{
  "num_hidden_layers": 10,
  "hidden_act": "swiglu",
  "head_dim": 32,
  "rope_fraction": 1.0,
  "final_lr_fraction": 0.0,
  "train_tokens": 386000000
}
Below are experts of layer 6 (counted from 0) of a mixture-of-experts language model. Rows are named router (the router's row for the expert), gate (a neuron's input weights, with its number), up (a neuron's input weights, with its number), down (a neuron's output weights, with its number) and show model dimensions 0-127. Each number is 128 + 32 x the weight over its row's rms, rounded and kept within 0 to 255. Numbers have three digits each.
Before each expert's rows: a language model's description of what the expert responds to; "gets" lists some tokens that make up at least twice as much of what it gets as of all text. This comes from a sample of Wikipedia text that the model never trained on. Tokens count by the router's weight.

# expert 19
Description: Mid-word syllables. Mid-word syllables like le, il, de in names and common words (Fe-le-cia, mo-le-cule, f-led), plus some mid-sentence and.
gets: "il", "le", " and", "de", "la", "ke"
router:109158098153033139117102115100116139170144138131146101119114146130132145160162138094143138129091101127103131125103103141176165067127119092176156084148092154156218106153129120199110119172102120124112099118128101108157073152145122006150125129106132152072126124103128130147114117151121130093152145120138158111139088169143087089120089083119185092139122182139112150109104174155140092177017
gate0:151190149162124110145144192143115111158098129107166135149097126103158149119185122107042114176100116065178083125066089088160118143110156149116111147132195114132131137126143131116115153163130129109152080096110155164106094130155088144169117094094157084087099144119102114102141098124150153086106145170070138110175112143114103187123086135147135093131064097126071198148139104142158054146042
up0:139106120131162112150089140077145106118137110117136160205161113193184169096119090139025138124140132080108046180143070179127141120148185182099121185059148104061158151120117149100129107202126162154129120116126131158121152144157145102108125095163178176109096127107128121104147158137155147101134140132120161135094137133121104188169138128128115098171083136126148182105128093101157072164143
down0:170130148120151186114163124060111154208082150129125084211143082135173155095082105178100119146081141151126122104113162093149077117134166173109173197112086107113127123134098156128116132108133113100089140131053150164170207162125165096154128080072136105129147173101140170115111133135176171127128180096161104147103111163118148122137151104097050141127105127110134118162135097105156092101091
gate1:152136085192091051150172131121118142090136098132095128133108112136143115190194115118156113128143113089095147108129092123121147095087124123148087128129172152106130143106110105096154131169091121153148119122118105071159082113157143116125120106135111101124068185089115160109118075174188187122127103113154067177139105152092145085133100158202160112134153049210120099148107172078159192119088
up1:147157128160122152080156099089083165118140180145078059121102137109172150145164122167132132106090150076148138157146141155139085067121141114141126117230115192136087122128172131087159088157101191145157092101107093107151159110135068192190154127097111107164112083073175111122173131180079157125135077077139123140102082119137184079157117093129114114131122102146094102163107132115141134122118
down1:115170089116160085147137126131143145122125199149189183151191176182171123166089113180096153088178153128177088149142179133080104166182154151099137175111127122178081134151137144095143150164095108133107120086137054107130095157166180084128115161135156137106124132138141155120143104139154120148117135134094105119078096155166167195094128117192147136111132139082112134132059126178077160151077
gate2:132062156112111144093144106065120161161197151117112129135174163091099185132150197099136127106107136158172131121150139120108167090102069096110128044070135141116135075091090147175086108159172135171114196126148092097107141131129173079082143140115083135100111130115133131155105095136101174102098135123179145090118120167160125130089167115137146079130140159101157065102098135154090162202167
up2:111168105089173094143107182179110097147144054102149146118109154120139113130102083092144168104145151153108148121157176174078135081071123192158152166116111132141137167107132138151103086137123135102142125109096086089151103124129101172102093103123103129113199185178088145163074143157110175103078192087163131136189164071140085115177152108124128105156101123163114119152139064088142132067162
down2:160132111100128118075150141133138157122112184110155147122078077157149133156173149147130142120093080076111086089136083084183159120118129146113141136113106107090154117061151112104072205137134136202156119082134124173076149125160115081197137195094138110126112109074152129114131108089119163105107131093109099093142169176091145135066104162133119157161218141100142135120175124103148096189095
gate3:130123107203064166106181121157101087105100213160149119117098142138110155163146106042155151120081088150149114137096142114127175096091138111097158134111154172146136185111117127130094116127119108101161141099116138176157118079114104131170064101125127113088119130159115119092207143133127176060130148106106102155150112204120123079101096129213108110125138099158107162123063154139072145147125
up3:158118123125089160129151145147036144102142111113131116105100120047158149109141131112122148103060156158163152192135141140133137139080101084136081146094131076188099149126109150124152122196162152103091136170090109166129110109176163104046097107146147123159131068110171126141125082206118159099104172156097153111152137167116094091080073122150121140140115101147175147121156142157078141151056
down3:127143110093168101130149194082121137155132129094171110121150115136158044115088076101113143202195122165145171104155098157159126153164077153150141124100120122109148101122110146078163197075175082052129100132123066100121124122142124153085137190079165155171122076108117170124124163129142134154090122084115135165103186095149113097157139147079065160090105168138121088107132129105153105137124
gate4:097171107130134093133140172088131117157190149139114113059157125079113119137120194175187139193169092111141132097165199203140111122139141140172213149117172166130134132158095128101157084110104165138130115190096091102148091144191127153147148124147137132097131145121201091054126136118131115123093142094076121181137141125105138139121137146103108126131108149091153079143146093140194104192122
up4:066112178042149142115186111190136128105159154125174100110131087196122137127159098139175164122143149165077164171143159123139127148143108124161120101102112115149134103130101166110125140069098146127131106136106131128113107085173168103167126112112098163109163074139157168098144098131093100121097105103127135139146150168189134180140172047111163149134076187062126099125057153134063165170110
down4:145071123145106133149121077130151126143057170188151188216161123119133107088132139159119132110155147148154150102173056118146129170144157107144137109130160087152107112142112129046119096170164152137092160154148131122135138106133173144074144148134049113128117127075100136137110171137162199187142137111122141117095185088149079132085103107133134118129083121154055153203134098118102132068123
gate5:126168129127136181104107160156154139190055100156095137146091153192134119123133146113173168122136092147163153099091105159107174101147122160127129113150088136135174164146165097137123212149188197096144104069091210154094133086108127108082086130117124123131106106089137087161135107123118100109142138180155122127131106165147097115206089156058142156160153116121119109105106067160102132075084
up5:111142108120101148105124138167133168060119053160091142174157184148147108136142166152146094157118103156183131108106115210074136147117091099064107134120076145124106214150142185138111144156139149085106093133122073087038149148088122058112151114123110109116114122065104129159122126066114136077153090140116126122173089108107138155158127146124131131155101105079115195080121131164103140124111
down5:153179138173102157133161153075144152122102121099076128122110167147133100096124154109135092072168138139123123120148182090111108146129071185174134145099156165145165156176106139086175136138155150147113146204095122144149206012128111123143143114135136121105193069146162076149161121111128085167115138064160120110193130091178174148093158106125155128136113138142150094105112124139096166130082
gate6:098106133135123166141147063124183110129091124115148134169138160097141081145103057131117143104146132079050193126083123084105092114196115146082188151089161106093099192177143126155125110149184151073092169170149114108071113165164071127153116148128133151162121113109113156130126115103160119099122180140134172098151100197173089113155086132152151082177083123077143113107095150128107137116159
up6:077172111169146092124119072131181147215120120112147143097112080101048138123115118143110145083114097053082096114112079109132105100165196124117176144110134100140151152136156108112147065164144139180106158145134182085145099112126142044157120109085152147129093132145091185148128127167154129088157195165102093082115090122157093118117117129077129058113094158127162130128122152136125162140161
down6:115126185130131157193093136116082149151177158207091156133104149103188112135144125162144082112128130167073188094151122092117126135117196108133092143171072108142114162166167122036133139172099149125137174155198133130114181120100126133181178146127125161155140094146092150155109121109141154128162147123111126199107146170134121131148146179128151109108173139157158080028125137096123098130125
gate7:135121087195185165141030148079153134134155141153101154192097167144153157173178106124107174112116115134102122140158083059093107166135142093102117133111101119170129145145169110139120120122111150162095143139104132171167108168138087083156136116153139146146082148132101075137119164170155146074083159120120142114127119132147148145164080173094071098123121169160045125047105130174112098169172
up7:123120082182151151144130050148124128105109126157054091150102173112122135138124113161106138128081154084088144091095122127156140121128106112161126107131084169116126106141115098062109114154092136083187122077131133089140115133117108052122128167105093119071150193115172067153112168141146164060139136178163155148152111142078151126162106140089145171157110203119068133106117132157061057152124
down7:131119156101080092173158157179162143125130163164135132151140153196170133104119124196103095178172165097144125159140169179147140043145136117173126114067121124104143147076154163069116127144107138080133173138126101081080198117112100178166072119121116081154187083102155157133133231121124112171120097104096154120146158148146104118123172100155119145121120087111115135126126137060126128108116
gate8:114122174190095119142106163102157138101137161168123191122130113128113104098075141074139136179141056171158073178080175096170132078131120092186145150123153102154152133149149150095125099135043146090141172106131118105148116101149103114170090096177084134127119102111147116133150113140163092015154190069107112162085105138156076142105121094133156138156115159135145111142119099141118070124123
up8:106135085039127139138100138115105119153108125125188098108140163161157145125218090177145108108088126152072122106132119152137131187108144178103103093138115116097126095103111132215153095094168177109099115168131064181133161144096127108114168136052115092120098128158147161091111102127110168171123115134141156106136107181081183121157114166123124165125118125153125210091103166141183138141072
down8:136092145148042076178106146154111105193134111178134087115125121146143128077119134149123154063167127147181085104103159097215159198166085115144146141151110141160118152103196163152177121108154131100102072167112116131162071146114112136110133113120152155134132111074135167131134052123111144125080149137092111093122111118117132122116141174085128105083070197141189153102127180142119168135127
gate9:108128112118177129170118077109171132099154092191108074172137162113110179156146147160153104126160111105133209142154140152087173124110174145143142109089133099105185102122164146089171108177196076119155115193140144089106130199106098110100117065111198162116125143165084158127174121169153143105132135100135077096127107099135126071154117108117066168118115152092092111143127172107161099167148
up9:118163101138131143150066167064138092120106133153207142143121114133072129093121162147140139166142155196108109129144096171105089132141078147182127178116173069099117177102148164084164073119079154174073138121132164162133197130092116103126172080133195155113141131108125164125131102142136071139077109085165162137073088150147110112114139112093126196145152132154136129089173135090130159146178
down9:118098083079107140169114176085117136121128143108124132133143147163130076102154136092154086082134106086143149148155126131140105156153180143137117117067124130060203165101116105115148061120095137133043116099170148097086136037143161163136146172124139148115149177130151085129175132148178171127146128158127133163156107115142157191107162123106089077141098087134145124109108138217187180159112
gate10:111068126121093104071149104117051165122095138112103147107137103160138135164157094137121124085150058178116126168134135083094154126138066107127158116105122123083104143107099141147109095164129124070144108128150118133165117076149102181155111074148111143066135121127135062105155104175127140108122190078106098116127150160168197130134132054059123125141078185137067167154104117096078112076093
up10:060100129094154148166131151138093085110162110158170169053115175128149167084094099171093102109116128141087102106099158204145117087131156148145138206112113133128188152174109129023109138140128136147093130104146087143089105154156119165110150121110136116086180143125079175111136143143107202166123129072080108119116098156115145146167157135197101149173122139170123102096135181153119138119124
down10:113152089183130116161145095160114140137129144116154164178162168127112189188135163162129104106177144106116133170155124145150097118144182154131176094157118232189125098181117177072145140164156078088124170158087080121167139164144158129113156152134141137133178104136123092154123087085150192186184152125172179112124154124065110095130127153117105099065113092110129165117108108107117123117091
gate11:200093139144091127130196101134142115208144097115161132105114093172103175121104131161138081114121153112093075062126113169171122103174090148079124137163101125127149090135154178167160131133147131131188121129142144132154151105135117089107118164091058117080101062039166116122107112094157116112116126083101109190131121095134218101083092097124108126078173135157117117129133106124135170102149
up11:172091149186106095161131122141108140092125104205131146032130136176145164178151113157133129145159158080163101143113150102091106127133119152128193173161092120084134064076164101094122082136134108146138139140144132126117149137085070157153129139184162125128100135156132107133087106187100142073133153052125154144147119146143130086078137145155092105133141112080146209115139167141198102108067
down11:214150125132129113154133069146097118117134098149088118115099107188118158144117128104131099113116114139103132116123088029134131098065183163145148090157097053091143084119111118157183116105074151086139114102134131089128134109086196146112091103149060120124154114153143178128177114188146060181128144155139127089121127128131191161089145132181106109100095171135101083130088131165099137162160
gate12:133047092153144119196122087078105092112136152096143112157159092155110112094168125088161093121108096159115153082070079121082153100104161150131190156111096118146142119140150164156087096196132062096121102162150128111130098150157142131141111137107139135115106120078105153119121167149112156164113197096091148156142207160115127145081115110125156030109198152171129159115134112163105166176122
up12:097086048063080075170174151145140200073111135097064097116123172110143129129101125138172082138067155091107127138133101131207148171121148111103133120096109100071104075136095135118115101195110122138146125132123116148089111174142109080089153124148089068149099180141112108137134182113165128156110084113112143138093036117144120160109101119136151121155126174093119109109115078129094164096131
down12:114102151138082124100155138164114156143134194143109176173136103057138171122151128108092133117107068125125156140134129118153107118114147127158204115104139133128187192150101228143109100149122177093132177074145148098183122164106075145104144160097131146096132168127082131210129189176123136147098101112114161111102156163072146149114120138128115138160150076085102168074149130073159101162157
gate13:129125195102138127120163130094114105140148138131134104103142114071118126158154142119119103099115135137077143132120051155152147180098082146132184165165144048166169059073086108156108149171218165181180129151097173106136092091124131127122159143075115143121116200073139125114153157117145142099075140106118135151109087113125116164096092173098160053114150110193181131145145119138115121137094
up13:165136102157126118095133133140151153168099103049137137151190144172121154081216143119192183150174149176140075140122119136125094129097176123162038146115084233161151145145140136151158091143141112165128107134124073176125137162118106130152092087136098117104097051149113160130115166122164159153174160105164140123156168112142116080141165088148129153116094118122118142114143151139090121136182
down13:147117076187107132140106094111116125148138104121155177150140127143098181105186114158116124125102181123157133092141098152133108112219103110101130107137137133130123156118140179100202120158143115123104198162145089136120091130225157084131165115103130227096097125144143164172133060130128140142109093144096154138153093071141104091195109168120098089120092190133097153107170096124178128109142
gate14:116060159193074142096128138101097185067109068155072143147131105139096129131133115089147137137120106157122080086141097102136185153080116125117118089125122120024151121102116107128127084115106155158108135146165137153088141128083149192088120122164093163221162136116134180187107161154114107155122142144179144173124150129148116180093152132105149138102087167134088119099106166122079093111071
up14:108061118195150057114132136131151142122118149098098141125131204188139097112109095137112119104153224168138115129124133156143160182076079130095135133130156107153161187200115116127113073102165149114123106069104118149103148114125120150126122158136047142102129203112119136164105088132137184101087128110121072141162122111088120063146161182112145138136117148187104083091147138104158099101106
down14:091157132176093116139109155162169175101097109117124162113087138186140125132220110112133114158081183150103084090161157174097119157147153112158151159045128091149109141133100172157088117154166146096156115137112131144152161164109129150114111152116123083135103090146171062187028141159124083106153079107134073154176099096156092116147180126109151100124168107134102130120148153137147055128113
gate15:129117125131119155159075088144129137147080198116145134090126125134088171154139145124202143111168164142114126117093109123150162154172156128094129151152064131108138134155133117083079152156150116140119119176180141035157079136127121124180138073115100071116166111105132174113121099164095084086189141117104134177192075155149133124083141108116096198102140112079054154134153154127085170080123
up15:136158112131204122173188109078104129105084073150153105152155106165142172130098103157099127143105102119105181183146107203157105105117091151066221153097158173141167119205137124158170109106111125100137142149125097146121120117069114107081087170146169145141088112189105154159151153110150089084131143110132119115122113129165114095162115163144144074151107140090102159182161080089100161147121
down15:132134164111127162094145171100148126063155102090126110113155194137112176165161112091165165141096127142092163089132098059123060148121121164148123167080123128140108114147112182199138128175164202141128105127086194111132141069090193121098124131131113095113124129162089092101081120083116159093156123172138114181108159101097105126169095189100075096130139119153166164139097139174074150116126
gate16:084143156142094106160077140122171021107158168116128127154139146134109120113189078088104086107104131146111156126132133232118162141105122118160090107104133126112135128122117134182123132155149085138169190156126118144123191153040104147114167155134082111136129152139122111130149073152104185177147084089151116165142080090104172145121145101167065084153099129111077132125114164081084124101154
up16:069141168156141196108118147194209094153118134150157175131134123102105162136186151122084120125166129155115156072130137110170162156115156126179102084124174172076135169166127195155117127095119091154082112134076140112100177139151158141144126109107134112201161185177101065212144125133112112108150112165154135116123113082087106112096144075140150175171104109120132118159105174135158124152114
down16:086117103176130119135041144173103144110068177173072151186111126136121096144179117102107097144100104129113154190123152120094167079109114166137143153114057099142135154146136102127172109123118077135174153129102176107132167172040143083145084111134130118111105098153143097173049055150102122151148131072071120153139136145108148151114122128127075145156127146112091085084163103091086138131110
gate17:143160101062100144154166111174139138147056088120112103096115161126129100108151128079217174152082141095152121122097143174139103080143140165143194149130052129050119149157100149169054098106179118110158123184141170117128110125105103161134124152133097153155157157148160167128123181145142084051168135116101130077118094122111136115108158111119121123143181138141063109168152074162116116133132
up17:196099091119105179145123128171091118083167092116047138107091114161127153164136086130090125116100115133162115184166073151147108101181137113134097169104186182107123080116136168175130144101190129194157165151123125118147154103077136079101142160102121167102155170148131107153090113117141161114191122165127125163103121201108137192157107115118133152139132120140218113184134163140159156124158
down17:085136184112097124146159090200147091087127193171139109134166132026158142173113104159103173166139114107117063144106149114156133169079081117139101096123079137139137123140148100106105131171162060185129139109141166156139141143118090094110099161169127216159127123165064151140145206167167133089143083135117148150072113097087141102136106124109114129144150083148145131114107119092144157152132
gate18:115124108169111175194095102161047162110114110108127145115120126193077096138059168088172133139111073125124120087090154122124168083065097145120164122122064121094082171150165179137132072104108112114105199094115102113112116155116124084118066157119090089139134122132132133104156140107137091126151150114118173124148089135162155144151104125063166102140105186134125121101090098176060124117064
up18:073091082161124107152129117150153155108141198090118168087150145174104164127122135101131090123074134072154097116133114111133128153112090128093062116188150153117121168186129132093130147070125132119145174106094091116134132158094133120048080085143123105179155128169162116163104115144093108176213157179120208103157162072143117072111141089146147099100147130127149104102086128114079092102092
down18:156146174078140118164165118088133186142060189124130088197125140129162135189178108196136182073111136096144140132161063165163081148150127147117142093171144168117120102138085109107092135132095171087105127166117130112154114074156105138089171081149158065137119127178130150162099081140129128118160111088069084077095157150112184133124193121151145143129135120128131136099118093145079099166108
gate19:127112129119096132092128159123106099108187143179095142144109120137138107151182111145135132142123119087092102060084148128121165060124194083143140065163059133143139124199152175117101120170185087127124202086153161122141134127129084073144124183173157135103121117106089209161166106151066119150143103103139155124117106151104086191107165093119199109136116128128133133148099103133153075161152
up19:126154082152107170113124118169194167175094106114109118145132153060127119113116169117106076097128140096117035157127172147147165100178107140104088178114127172136088161098140102142117116094113173196124114148122122107129154128083080204124105093081136174111160183137148096094117106136192188130111146174110154126159105147149139129132109169086109136075097131093168165111141146165198154119072
down19:148072156104087148126129107120133160117120147071172173175132157078152117122195189112163111140117105116114172064156158104157097128133074105141125092163109048135181094134123119121069123130137133108065130076089191173105130131129141105121116166063104112118153100133075150120125100109097159079158118078183115148154100172145073102117112166112192131117113126150068146159157160129156194141117
gate20:121179092191137184099165104127156074138203189106090068094140154123079101134132163138103144085150148155145060136165091099189099124125145114144098104145116146146127117130125133142140135108154108069177111147146103205106133129116097137110117133123111134086124012155156071145119134177152108144147019166156107158141133142173109120130121102090109116115100099105144119141137147149126094154172
up20:100146128153144083153167143104109098142148150111125193140139198133174169185173129119072138112151123136178091115183123118125135125130095139166185144136133110124110206107101136106109205142124138108119085098154113148116161137116075108181141124112031153137155112111170070142134112101177102134113152084084093171157141136093121121140168091112165131133123106177143124191132139194152113046078
down20:135110100132170147112154141116116128114137129131121157086122032127102173143127146172129158107104111112159112123147108120143144120165159154106126111186166057112130154108098225151152113095139110081139088123114170179087098120145152087091111109102108141110118138130186134136076127156148103120109133113126094178144154130175201141061114053148129101109178107153130032074110078165171095079133
gate21:118134150152092124203151140140147120122157138109128133108101183136091151104064153105148121113126133176105078115092122150115192104159129169138117092146144118142146159062139110184089101236097134068146121135176216081095151107135067083168139130137148128134111072121141089154115141131187196151110110097124200099100092110108148148097131143105103141150139115117154122056079113129115089141110
up21:171110171088100124117076161167117183159100180174088107164113148188168097088083114127111097228141085096087113116151134131130157163116130164118123169123072114116154120173148079132134102102081172097155148148104156123118121115177111108058163149085129107117140160149117151122124124152137087138164101102165120064121086109101112123072098163178101058126170074154105128081148103105179101124120
down21:138105124062142121155100196129129175115126141125181121128152152123101052123083099161130124209084131097157099149079124113098126138146113112150117132148131148157112129125135127179102173199184110168117141133121117098123183188155096062156156080148146075148101153170167156139179123101154154167145075136083070132077134085105154091140185131096131100161108113111145159069084156109076152134158
gate22:092147128114128071185188094082107162175168131140081113097110176089130109143116200135105160124137059110156118139092144077141150128193135128120176116153080139197151101165119171202115126176123127096140109071163145103172137131140125116119092134081144151089123140189129128141158107169148155112112180124104121097117101133130116105059158167090164138134168160184130166198161115183150127131114
up22:162178184164104122098098151142174156097111119115138101147223115115148194079080119128218118164151133091145135151175122123093062153102152128087118124127170142113116118064109087107090127104139060137123158114045118186105124168101116105109142122137124164173125137133182095127109111116119077144097123125091178172132157129118194153145126103135087168112091102136046104114137148101154116135119
down22:120122106158086137132203125082168089121113075145121110129172135126145111155157102080093120095115067152112115157095084186124149074137172093161134112169101148223153153150118162083096101109138161086103108087119105101145135123094135177158101099101103112121159126145126118187093084131176163077138118118080151077112107136138167090090123124133106076114155179165136084104097086117129035150091
gate23:106137146125105131114105118135160176156102114185152164126133113043212111090111066119156131119085086109070158157096127109146127128131183179102154129079113075080096150139096117150066111122156199168142090123167079122091137094120087080115128091065127092142140175123084132100136104142151090163129165057092112078115181108108148127115119173173099108135081140155099127117096150174115114122129
up23:079116108136146101107060136128152170134146098106131122139157097133095162142140123093107128110146094166153156163147164143157101214092054090112089150114113204153088179145124149165144112122138103107148185159174104133091155128110106128137115126072134186134087092174099102150154114134129146105111129170153163166141101118131061115153133174150141114125229128213083131104169097185167120125165
down23:144159159044111146118146112116142130154065155086167132137093143159087148138099186116154143153124093159155087067115154121114190098169165131055141091097139159135108108141094167120051144133131152071126149181117121086123113152104143107139084167068211179123071133154104138102101112128125153118084142124143152123130084169145084102123135123109070130157172135182170081135140103134122183116178
gate24:119107117145102092063122133114151182112169120153091148047170082142159130148211073083097131183098100094137110118104141111114100164123147118154076042160174133141170116100103136188129097080161149164141083139184209107101108120146122101123141147119153127173119120108130160108110169136096080088140118124129132116072179072136133086171070104122111108146196103165132126143135149104149125142144
up24:150098112155131153147157106218130144140171096146092123149125126138134051057146128169066123140187082146105190101155102106169185164101173168084065084124138094125142154122134152121099116092112108157147155142133191122148146130142119113151153158135169034080112159178132158154117160106099059109146131106164086171072125174124123109151147149149102088097132107089134126144153121123141123179164
down24:138142129137141130133189138147159103149167145099086176130180164077114205135204100084078117144134098123094106170124115127159126115129121120147115102089117127124170151110130168091111127170105158174159071151118149163089116101052078127124105121181185080119191187157140131135126131125160134145125126146129071109135132107133154174175090068128125094117183136112163199141196155124071117162176
gate25:107126115119110134155081113046085104101105162127162142119133145160059141116100165096132101123131160145143141100109144140109211080090138141121111111060156057161092127088088186148141116122156127130164174171100121081174111160162130094156105144133111143077124108099152134195153057106080112081138156112147136099146123172101164103158115097144187165152116135171157056131109163152059123136161
up25:144164118093142174133166156131106119155078128163203152099084111150114114141131174128127129178148094107094143067101115135158158137084082080086140087159147075144085118148080154154173115112114098136135121112130098140074167085125129153135122142098124127055103101124119084158124075075153095130126180128145167075085157126108057028103078146131130127149088119135159083097190145120065108126132
down25:099127162124144161115106098104107163085150073062147145118131125126138093151151144126106135126133145150150127162102100040124077127161171163158175091118107187135106144088156155102135128113081156097176144117172097126139157189147026085077157166126051137149187119133124149108142116158136179135129115102170123160084123084099189196134146182112110162157097111110102114138073142127154176126093
gate26:144131142189082079144126124060108159154126116129130152155110056098111156185104086117142209120133169155144132136141137144122203106111150153100161115136099150142138089105113092125099144122106116155162182152202042127141059135140172123127125109195117067097122138107158175150143145174117157097145154088125154098136168145182091101065128081084139121130131162120107141156182145150126119072166
up26:171128150201113165131169139122169163135196210119200153135124101124146109182144114174135129121165199094159118113142174115054126083163130138124119180138109112144118093171097203120141115116134137179159129132152141147122077113075114106163144060166076165131158131115107162121129160167106095145110171089187158170065125156165123102155107146153156141132132120122139141196146173122116154108116
down26:094144122128079138096072136097111125127159123075083050096188127152155090188182152133133125102140110167162089125183112113163129122132057149129094162110117115142122136118122115124102105185107063198108117100161139121121089095168156095158139052140194103178162161172136159126131057095125090135156144160145136141140173161104092115107129149127149168145149127136154151133172039154125105137087
gate27:147155145138140171185075160086183124151086185147152174090142102083147130107135160156061138114134098111107061144120097120090117115123148108105123141166101157092125186178125134160148137107106167168155114146115101101156123138142099148143149094092142157132193084162075100131177082143178021164103103160103163175180104145086088133126185060111163131149136138113118142114137109176144108154146
up27:143149109123163159101110130111098067110088200162138108083139161150033139057077114151103132117082122138107166204141186120135118102097134098093134095171121149141155157105130117101196118075133118148151107126139089141137109188143069148144175163138116149103192106127093110157139150097119110094080101139151158183115103187116098096144116067075131119107074084136141173099148124127146117080106
down27:145092144164155163116120152118107111121169132157074131143134122130123163142133093145112180165176131125128113135126083209156190098134116125133100158107111149130070161098115128111091129147189153136200074108204134156086104117054064131105137123175141223104139132126124173134114187103144097133168100100200131107057115120076111116088120073126144099139128124146200122134104109098155111131153
gate28:120111057187050109165138109110160096170201154155120137082143160151134126129145155166157196131115099109134115102128062157108108077112158108125151106114089096100154095168140133114116053119140052103101087118195150104096092140178106083108099169115123101167135105141142079142049088127111113136154144127156099087136062143106100121106129125106110108159101147078173084162122141109154118089155
up28:070087132098120179126124143112198081122132141124139083085092125098104169083095116129182131175109117095084129091108127100135122118095160109158125152138132060132089135196150115114160132101175115129099096143185131184157110113104111143073116210131134117174170098170132109163114114154170164194087092105091141151129092117081148147102094116155090132089073125120162108133132051165169135186162
down28:181252117121139101111125163072103131119182160136107180129109118091096103122123087136069095098157094122152072106167078135152102165103118130141138123089096153140073099082174134131120148168114158148176099081117120148125153100115122209091167085122138115152162175145156101102131135098138140128074095095087103163122136129113150104183117122129104134222062137122170120125111132098125119076140
gate29:099129171172087127100146107136136131163155086145107172131140123150140161155100105137120204170153179096129128154128168064191123140131144166125103045196114150161116171134160134101158147153112139127104094146148136156148118240134144114160180141117109118092099152142149090130165141142130228133150137105125093146185145130120099164142137156093145134149178128169102089137167189169166115179082
up29:168137139097134125189153067100192147134134133153166142148114083100051092118150164113126148112120177070149150188142141146171153106132124144138165126130120136099127178101122178062129132107130163121125123129163128105121151194075174144120201150153084138116152197128217099125185092090111148122126115084179131172148157077112196105120107143106112178138155169064124132101112116101143140142145
down29:127125142155107119095097094109172111155147106063119183195128097134123099107150145109043104109195143139143124204123061180123149134113194122126183119068136149109183141101215150132188103161118115119090176086117138104124154089134135124136175186109185146134163192099143204095144122123142156108181146115149118094128147124121138114168173103133145128105146122120117121119139136104139091104187
gate30:119107212156154114127132124167108178118127085163146169115129170155092135123121109187127126119122143116109163103067124103171134096131134087157104130108129135089073124122064120166150154173191111047155087080126132102070098104151100135136145118166138110131115122114169095138089027157178158087203108089143100167091156195144147092120143171093142120087156131167164162121119160114145158134149
up30:156107163149120089103134140139089166143102116127099104115146104149103151135120134163174141074108169093106115101206126206118165133095141073135112108150077135071100187083114142152148107129182118077138118135189152107130099111187178186156153122091088111168155100135116172122122175127119133079144102105113189124173116117142158155094093172085102117085207170118138185063104145097141135098115
down30:194115124120099154168063164151142126115094144140089174082177117104133115128128073149074112134119137089056154135113170110095120113106075149153124049150124144089097099148115148145183110148074125107106136087105143181163125067121060176166176146129080117128156189074115189139212148168139176144108142083095116088123133081118157131105143114159129125134110109086083122101139125146146144102115
gate31:129199068137091133149145170140126100138131117139104134104139113120123135144103118088140129119140157134141097124093129073174110107097098103113163089123099181149070132094082128131177112193088123096090117168173118057114069206136113129149116191114161135106074148123141158165090111164159117164135202148199177116116155115158104151136162169163160110110134123126177135170084099208176121167118
up31:098101168105103146212123124130124137058154093158145143143151174130099060132112107083136185057118104125154095172161145155123149179076109172109179169098128148117171122112135136057064080127136153135159105132120146174150184091060110181115161105091105127156183185119162128134140108136139169155115105144113166141142140091112186130110147141103066147167144120138191119102085113135098139113100
down31:150123097123119142060066118116137123087142140130091087126144166163088115103148132114154117106130140137112132085054158072171103119071085126136121169104144174098140129108149106078118080199192155129145115125105125087158153089122104141107120126152135104106069124071097181160149148144143138103179183153101135100176104084121121179082124127093133087176124119092228085162184136166101124126084
gate32:102154166109167111183110099131121199131154104203144200130145093140056165169070118082158177176164159180134101147111097079111129087153125078116207096072173061117122114112146128137138083151148153087131119103136143156126149175161113098146143120146113134142100117124168114159168126144129152154153119133183095097142118136143136136158157129091100113130066139130201134134091067177160101119091
up32:121167118126138124108163110099131106144111084138168062146106098126145147130090073182075139136127180076066134100192122110075068172183122194112077097133124139167152125097157118095165161143138118106143109093124072102128144155107113169166099085124127086169097144166106091190130150130057123107064132106150169094088106089084087125163151116165114106177119074117129108110130147161164168087123
down32:088106072111116104115125194149149118128132090149163136141132097154165140123206096157119114110112122096111179112142173175185126162154072191128179081138160179109116145151065113154165143127175098169082168149149148158117144117128144118121145158111136157117120122118110149128088067108130086194119099109198149130143154121060125048197188110136100110119131185129106127116146154104141160118059
gate33:090122111211085150122108170151128158168111054145128186127148131048147194118137116183114174188111093144143153118146107129180127134118117097124132058161124104158101075104148150202187175093123129123127096141139112184144126130072103078154130132074149112131131168124152122151124153045148164096154176066128120157137137087112109150090153141130155125168137100128084143108114123184121149135095
up33:186135169148139156168113112143150094110165151101147133043128092110110119145147079097105088174158116121101159136151161152153152126194111139174059187107120193092124127155063117114130137098135140165162112154159157042177148168157112155173144146126100147161125110144074133140136121121095084101149078158089194091123101109159129104151133118167163152085076162137112148132090122166123090050139
down33:085119103066115175086134181092161118127146184174095119132141107125165154077054098170121142194155117142046145128155108129150175077110126112164113126142099102151140170183041132116083130103106088166099140141117146137184175130109188125120116088126120098154127103076093176130151111105119153097156140086107143145122128143177127133114129120120112100144130085198174106121112120114191136125047
gate34:134135129158129078105149121108118130111157118124108103117081056139096152135115076089192102157087125138133132118133107155142135117078144179138096154165162149129109143135141134112152129083092198133131170122153114093106092154135069106167153104143157138117185165146152086071098116126149140138126186093100093050136118216125095128112097115092127047091151137204130200059149128098137165180149
up34:099137148159160162166121110174131125073127122202143146118135117114094184133120128132173193133204153097127141126119180156141126111119139098167135089183063160085095180066165148153181090166130074159140141155115122130118123155136151105087105191146176202167206073154138147139175144171122129140173080153168115151093155133168127095121130146125137108121131139102132136107122131155116185195115
down34:130141147152178082144117093162093126104113147126115163086081126145145154149114107193111113100074113116116065109123063130166163130132099064189111146123118124160096133103151125152130140157116148095055090159091129102136154136133124080080163154114124164128122103158107128145130114107100117087157088145232126049132097088115144131111059199149128161104086115202107142157128100177110129197134